python train.py --n_layer=14 --n_experts=128 --moe_layers=[1, 2, 3, 4, 5, 6, 7, 8, 9, 10, 11, 12, 13] --router_score="softmax" --norm_eps=1e-05 --steps=4498
Below are experts of layer 5 (counted from 0) of a mixture-of-experts language model. Rows are named router (the router's row for the expert), down (a neuron's output weights, with its number) and show model dimensions 0-255. Each number is 200 + 40 x the weight over its row's rms, rounded and kept within 0 to 999.
After each expert's rows: "comes before" lists some tokens at least twice as common just after its tokens as in all text. This comes from a sample of Wikipedia text that the model never trained on. Tokens count by the router's weight.

# expert 80
router,147,224,185,178,195,183,197,153,255,147,231,231,135,187,206,235,243,186,192,206,209,199,255,249,139,235,196,196,259,205,186,176,215,198,249,235,94,229,173,203,207,228,189,160,182,138,159,217,184,198,187,145,193,192,233,274,259,182,186,219,203,188,153,258,189,236,168,173,184,155,179,161,138,145,233,175,281,193,242,204,270,192,263,192,209,227,231,167,266,206,218,238,210,227,214,202,210,206,202,156,165,245,232,277,250,197,138,138,183,132,109,170,258,162,254,202,202,244,141,105,179,206,193,261,164,210,194,193,166,144,181,164,162,217,188,246,207,173,160,213,187,153,128,195,235,198,142,214,248,178,179,231,145,188,200,235,172,201,115,171,240,214,221,245,192,254,148,246,141,195,283,197,197,244,97,182,192,191,257,143,153,223,280,232,213,230,127,228,254,243,255,156,264,243,206,235,120,221,175,208,160,231,154,176,235,172,227,247,161,195,241,237,174,176,166,175,257,208,143,142,131,195,140,207,232,235,273,221,230,141,136,179,145,160,195,188,205,185,264,169,214,269,205,252,279,149,197,195,236,148,167,237,270,196,242,179
down0,177,228,191,220,131,216,244,196,188,221,241,238,187,222,199,162,211,196,246,233,219,227,189,177,189,129,204,206,215,228,118,169,227,191,159,205,165,226,180,252,239,196,264,136,191,238,175,195,214,209,167,196,172,238,241,154,204,171,210,269,244,199,204,211,266,207,169,192,250,186,133,202,208,204,162,231,170,210,237,145,281,182,203,172,221,202,216,206,183,247,178,182,152,206,218,110,203,193,209,236,114,192,169,172,247,248,223,165,231,274,169,237,190,191,206,195,122,181,226,216,191,124,254,223,220,276,176,160,178,219,151,146,197,225,255,235,174,213,221,132,205,209,200,185,231,208,157,128,133,190,172,171,230,125,204,270,136,248,247,187,150,209,211,221,182,244,205,165,236,124,247,115,232,208,225,181,183,166,181,185,263,209,92,203,181,178,183,253,181,168,190,197,262,241,200,128,263,244,235,219,229,194,293,154,118,226,194,172,254,331,154,242,157,263,179,144,222,189,202,268,158,149,219,199,141,237,189,193,182,268,150,177,133,247,209,192,199,65,138,189,203,267,252,190,179,247,224,170,204,210,146,181,215,148,126,180
comes before: " ", " \"", " B", " P", " S", " C"

# expert 96
router,146,175,209,176,191,119,207,151,201,185,223,237,141,192,213,202,220,161,148,236,247,209,224,245,187,228,240,163,248,216,185,174,249,229,223,230,172,208,171,219,212,276,189,180,198,183,178,214,145,174,161,179,166,144,261,239,248,170,190,216,211,165,190,257,157,222,161,178,184,173,176,153,181,131,247,143,251,137,246,217,222,203,217,167,230,251,278,139,225,144,110,265,186,230,215,216,161,198,228,183,192,217,247,199,247,251,156,163,162,190,144,185,255,193,242,247,121,208,175,148,191,227,153,237,154,146,130,182,135,145,169,175,154,240,217,268,139,160,196,237,233,150,140,159,267,194,171,251,226,179,175,225,129,143,152,255,128,176,106,178,239,114,225,212,223,232,186,219,136,174,237,125,203,213,194,160,149,170,227,165,165,225,263,219,220,199,189,250,264,209,210,159,245,255,214,218,189,225,156,231,165,221,184,143,259,175,218,278,164,197,248,213,172,166,188,159,233,241,139,170,191,189,133,232,230,219,287,243,228,187,163,183,179,164,157,249,222,193,196,169,230,277,173,246,248,160,116,224,222,112,172,210,233,263,245,158
down0,197,250,234,266,191,246,217,186,179,178,246,219,273,211,305,211,222,172,215,184,249,156,200,261,239,210,146,149,188,183,159,152,263,133,161,229,156,201,245,168,244,222,186,292,186,201,197,179,159,203,216,210,184,220,165,205,150,184,143,157,154,277,261,196,214,212,164,169,188,155,161,173,256,167,214,179,163,211,206,232,236,187,212,197,197,193,142,187,240,159,171,170,218,185,212,219,165,187,189,227,244,212,175,251,207,159,194,249,181,171,160,204,209,286,232,196,273,159,204,258,268,231,227,188,168,127,169,162,185,269,134,111,159,286,139,192,125,264,205,224,231,219,288,153,188,220,312,219,195,222,253,230,149,147,216,262,221,244,170,266,204,220,225,244,137,202,264,243,108,108,260,206,251,202,146,161,180,160,180,216,122,190,168,221,199,168,141,212,131,224,236,148,142,229,214,207,153,254,222,203,199,249,186,186,203,269,224,233,192,185,168,258,193,100,147,172,211,195,205,212,158,169,214,244,195,256,135,202,163,208,168,231,174,183,170,210,197,154,254,168,205,231,198,178,213,173,193,189,215,242,275,231,153,273,231,203
comes before: " |", ",", "8", "–", "9", ")"

# expert 49
router,140,185,195,167,200,144,176,165,225,135,198,271,162,235,261,188,231,158,171,221,191,153,240,251,182,198,240,185,235,222,183,177,249,223,234,275,138,223,132,252,215,262,182,169,182,177,177,251,170,148,177,180,163,126,221,261,259,158,163,234,250,145,189,246,152,239,135,123,163,172,187,170,192,156,212,149,256,196,212,269,234,217,215,157,242,231,239,94,248,129,149,252,167,245,216,158,144,225,216,198,154,200,261,252,251,268,157,158,129,144,212,161,228,173,223,242,132,211,183,158,180,201,128,227,131,183,158,180,208,142,196,187,159,242,281,236,167,188,154,255,286,149,186,168,218,194,161,230,245,169,177,220,171,186,184,232,138,165,130,161,210,171,242,218,254,212,148,228,186,194,220,189,206,240,184,132,171,194,215,199,162,226,254,228,237,225,176,255,227,221,212,160,261,196,167,230,179,237,109,239,198,207,157,158,265,160,270,260,158,213,241,211,179,153,164,166,226,248,175,200,194,184,177,230,212,217,201,220,250,182,181,172,165,191,185,217,180,181,205,153,211,261,164,251,252,108,159,248,211,125,143,256,208,219,240,182
down0,202,190,171,172,243,122,209,191,134,156,197,189,194,178,190,212,220,240,241,229,203,183,158,158,214,216,100,244,185,197,263,294,184,232,142,240,199,158,137,151,162,249,261,240,166,215,156,188,181,208,187,173,148,190,229,186,201,161,202,269,218,182,216,214,261,223,154,212,165,260,248,230,116,176,204,179,177,235,171,208,275,180,210,144,206,115,182,217,122,239,140,149,129,281,257,219,146,176,223,205,152,150,189,209,225,180,216,192,114,227,223,150,182,116,261,228,233,237,194,120,173,127,207,287,197,227,208,297,208,255,237,129,240,178,161,258,221,186,167,177,162,170,215,200,219,208,180,248,157,239,261,270,184,157,230,192,193,257,192,215,188,190,255,201,190,206,142,239,259,201,167,178,200,137,225,161,257,157,215,300,196,182,244,234,192,141,179,197,199,241,207,182,167,174,213,319,218,201,177,193,224,220,209,235,266,230,229,182,189,195,318,157,205,176,220,244,149,211,246,151,228,219,179,179,197,189,184,244,136,271,129,198,172,211,179,255,172,200,197,214,214,230,146,159,212,180,228,227,196,232,264,195,251,258,200,212
comes before: " |", "0", ".", "8", "9", "7"

# expert 39
router,172,172,158,187,181,187,207,160,238,140,233,247,146,226,217,227,228,179,156,221,245,167,228,217,194,212,260,157,241,244,194,198,268,200,189,237,193,201,176,225,265,285,150,180,173,141,176,193,189,165,176,143,128,120,269,228,235,145,190,236,201,194,194,250,125,213,168,140,169,161,180,180,139,116,219,172,250,155,210,196,247,144,226,176,240,240,207,163,209,185,162,220,153,202,268,180,211,211,226,163,160,247,224,206,265,254,130,175,192,140,147,168,228,166,228,238,187,261,155,151,151,237,193,224,132,170,141,149,150,165,180,138,176,199,246,280,205,173,149,274,216,142,189,181,224,174,168,272,213,179,137,226,163,143,116,250,169,175,175,161,229,170,212,225,220,242,170,203,164,195,273,167,243,256,159,150,185,202,222,177,181,216,270,301,205,222,121,232,239,228,221,166,233,269,177,246,208,234,183,218,190,251,204,135,267,182,272,200,187,247,249,250,183,125,175,161,216,243,181,166,149,169,177,217,226,239,313,247,216,187,161,197,209,145,173,197,259,159,251,170,230,216,177,227,196,163,196,210,203,138,131,188,197,237,244,176
down0,161,152,220,287,146,224,225,241,88,292,139,237,216,174,260,275,184,207,202,206,197,172,254,243,167,264,187,203,231,116,167,183,253,139,223,192,207,195,200,199,192,198,179,216,151,184,216,204,158,246,184,268,181,179,154,234,232,279,225,175,274,152,201,214,158,192,129,177,149,242,152,300,207,199,164,127,262,199,207,256,225,231,207,182,208,227,169,196,138,158,212,204,160,214,210,228,182,214,186,170,161,237,278,180,231,197,193,261,146,149,176,237,169,205,179,255,201,204,149,215,231,133,185,216,233,215,203,213,253,176,204,205,189,218,221,188,184,223,260,217,164,215,161,160,212,172,158,274,279,195,235,124,236,227,120,190,172,259,149,174,218,131,186,199,243,184,177,236,193,208,207,230,194,252,129,197,181,127,233,180,206,220,219,213,269,222,187,152,164,243,258,120,164,202,150,259,239,302,123,167,202,254,196,244,189,182,248,247,185,259,241,142,288,184,117,163,223,235,224,156,202,221,216,186,214,168,164,229,205,174,173,275,150,222,211,210,217,185,204,229,181,159,125,190,232,259,228,131,198,191,192,136,176,207,192,133
comes before: "1", "2", "9", "0", "3", "4"

# expert 42
router,153,206,226,171,180,194,202,171,219,180,206,232,154,220,210,208,228,199,205,260,249,190,236,246,150,225,187,165,246,214,141,158,234,235,226,220,125,289,175,228,223,250,194,172,160,166,143,247,197,186,159,133,180,179,224,257,222,152,223,204,198,178,172,242,186,214,186,167,176,131,175,184,147,167,248,188,239,195,201,261,245,181,231,161,217,252,214,151,278,183,215,236,201,239,219,168,182,210,218,154,174,283,216,257,247,265,160,147,171,116,158,197,228,217,241,213,191,244,178,146,132,226,150,272,179,175,178,144,158,127,176,166,178,247,218,257,214,162,162,236,207,128,139,218,213,139,170,203,249,167,159,202,155,221,194,242,202,204,184,176,221,170,219,217,233,237,190,264,132,164,260,165,216,236,182,140,197,186,236,158,195,230,284,257,245,215,138,214,235,215,244,129,301,262,193,210,148,205,132,238,194,245,164,149,249,168,217,241,180,238,229,266,152,172,139,166,276,249,146,176,175,184,124,249,235,236,277,260,207,162,145,190,159,178,182,226,234,150,250,160,190,236,217,239,266,125,197,230,273,145,172,261,244,222,255,185
down0,159,206,246,198,175,299,189,223,238,136,186,120,117,185,295,189,149,193,169,174,243,254,178,210,192,252,170,236,139,233,167,145,126,223,130,220,235,152,285,212,185,182,216,207,216,307,177,188,185,174,200,99,218,260,209,272,203,183,177,179,268,208,181,222,212,178,190,199,195,208,194,256,162,164,216,223,223,188,217,226,224,210,260,248,149,246,204,185,171,223,200,166,246,166,218,198,232,166,176,139,180,194,230,320,212,162,144,200,171,179,179,182,143,180,211,146,191,174,203,220,196,174,232,150,210,215,227,181,179,197,212,184,181,148,161,168,232,162,288,178,215,181,106,221,270,250,172,194,226,138,233,194,230,287,268,201,164,201,215,95,217,240,214,257,223,260,170,227,158,245,216,195,261,161,176,255,158,192,249,174,186,240,210,192,134,212,203,195,211,231,206,212,315,189,244,227,181,134,191,247,278,211,157,155,190,138,193,226,156,129,219,155,196,143,156,142,221,276,218,145,169,175,181,229,182,228,183,173,230,200,175,207,268,140,310,165,153,166,165,225,208,195,208,204,161,186,252,240,226,219,196,189,204,169,212,234
comes before: " ", "|", "2", " \"", " B", " S"

# expert 104
router,119,164,218,198,154,180,218,212,241,140,198,215,160,206,241,210,282,155,208,220,222,186,224,218,219,236,251,191,238,241,209,145,258,211,191,210,210,236,172,186,220,231,176,177,204,146,179,221,132,148,162,148,187,152,205,224,244,126,210,265,193,167,126,255,180,181,181,181,155,134,159,144,148,126,231,169,235,146,236,233,264,154,216,180,224,268,212,146,206,216,202,197,165,273,233,192,178,181,232,159,215,212,262,207,232,201,142,194,181,93,191,163,239,134,218,272,205,263,130,184,210,216,144,210,175,194,197,171,184,140,195,211,129,247,212,246,215,185,154,230,177,141,204,169,226,188,175,187,192,168,151,228,203,178,176,202,184,167,191,181,233,157,238,262,240,285,169,227,174,135,257,162,264,282,154,205,154,157,208,153,134,248,278,225,220,237,142,233,203,215,258,137,267,227,169,214,193,239,139,241,168,252,139,102,262,163,244,215,161,244,219,231,206,101,211,117,190,242,177,164,195,152,176,269,193,253,238,250,246,132,156,191,196,174,175,193,217,208,253,175,257,249,178,214,204,160,194,219,208,127,146,188,232,215,228,188
down0,197,129,263,195,246,221,166,225,215,238,166,193,151,172,252,172,207,197,217,170,287,247,201,215,268,175,234,234,187,165,203,230,187,174,102,159,211,180,160,183,192,245,252,141,238,202,223,225,158,140,220,257,179,266,200,166,134,166,220,197,88,140,160,208,131,157,285,230,213,181,184,195,251,211,200,191,220,255,250,191,219,145,210,189,161,189,215,238,202,178,305,216,208,267,239,235,221,227,222,196,248,197,146,179,216,190,179,178,97,192,231,270,131,179,191,244,271,251,224,224,152,144,246,222,149,179,233,209,217,191,218,107,172,239,115,175,137,237,217,158,218,234,229,202,189,109,237,155,213,209,208,195,227,144,169,243,272,140,194,140,244,190,280,185,161,210,252,217,201,222,156,238,188,260,181,102,186,210,207,213,260,164,194,262,129,167,174,252,184,161,190,235,231,220,181,212,271,194,252,185,219,244,199,164,210,242,155,164,280,214,150,185,236,196,229,222,225,175,190,195,125,213,215,153,208,211,209,239,205,120,250,172,151,208,143,148,188,195,202,207,150,183,143,250,219,185,234,171,148,233,229,167,145,171,147,212
comes before: "1", "2", "3", "0", "4", "5"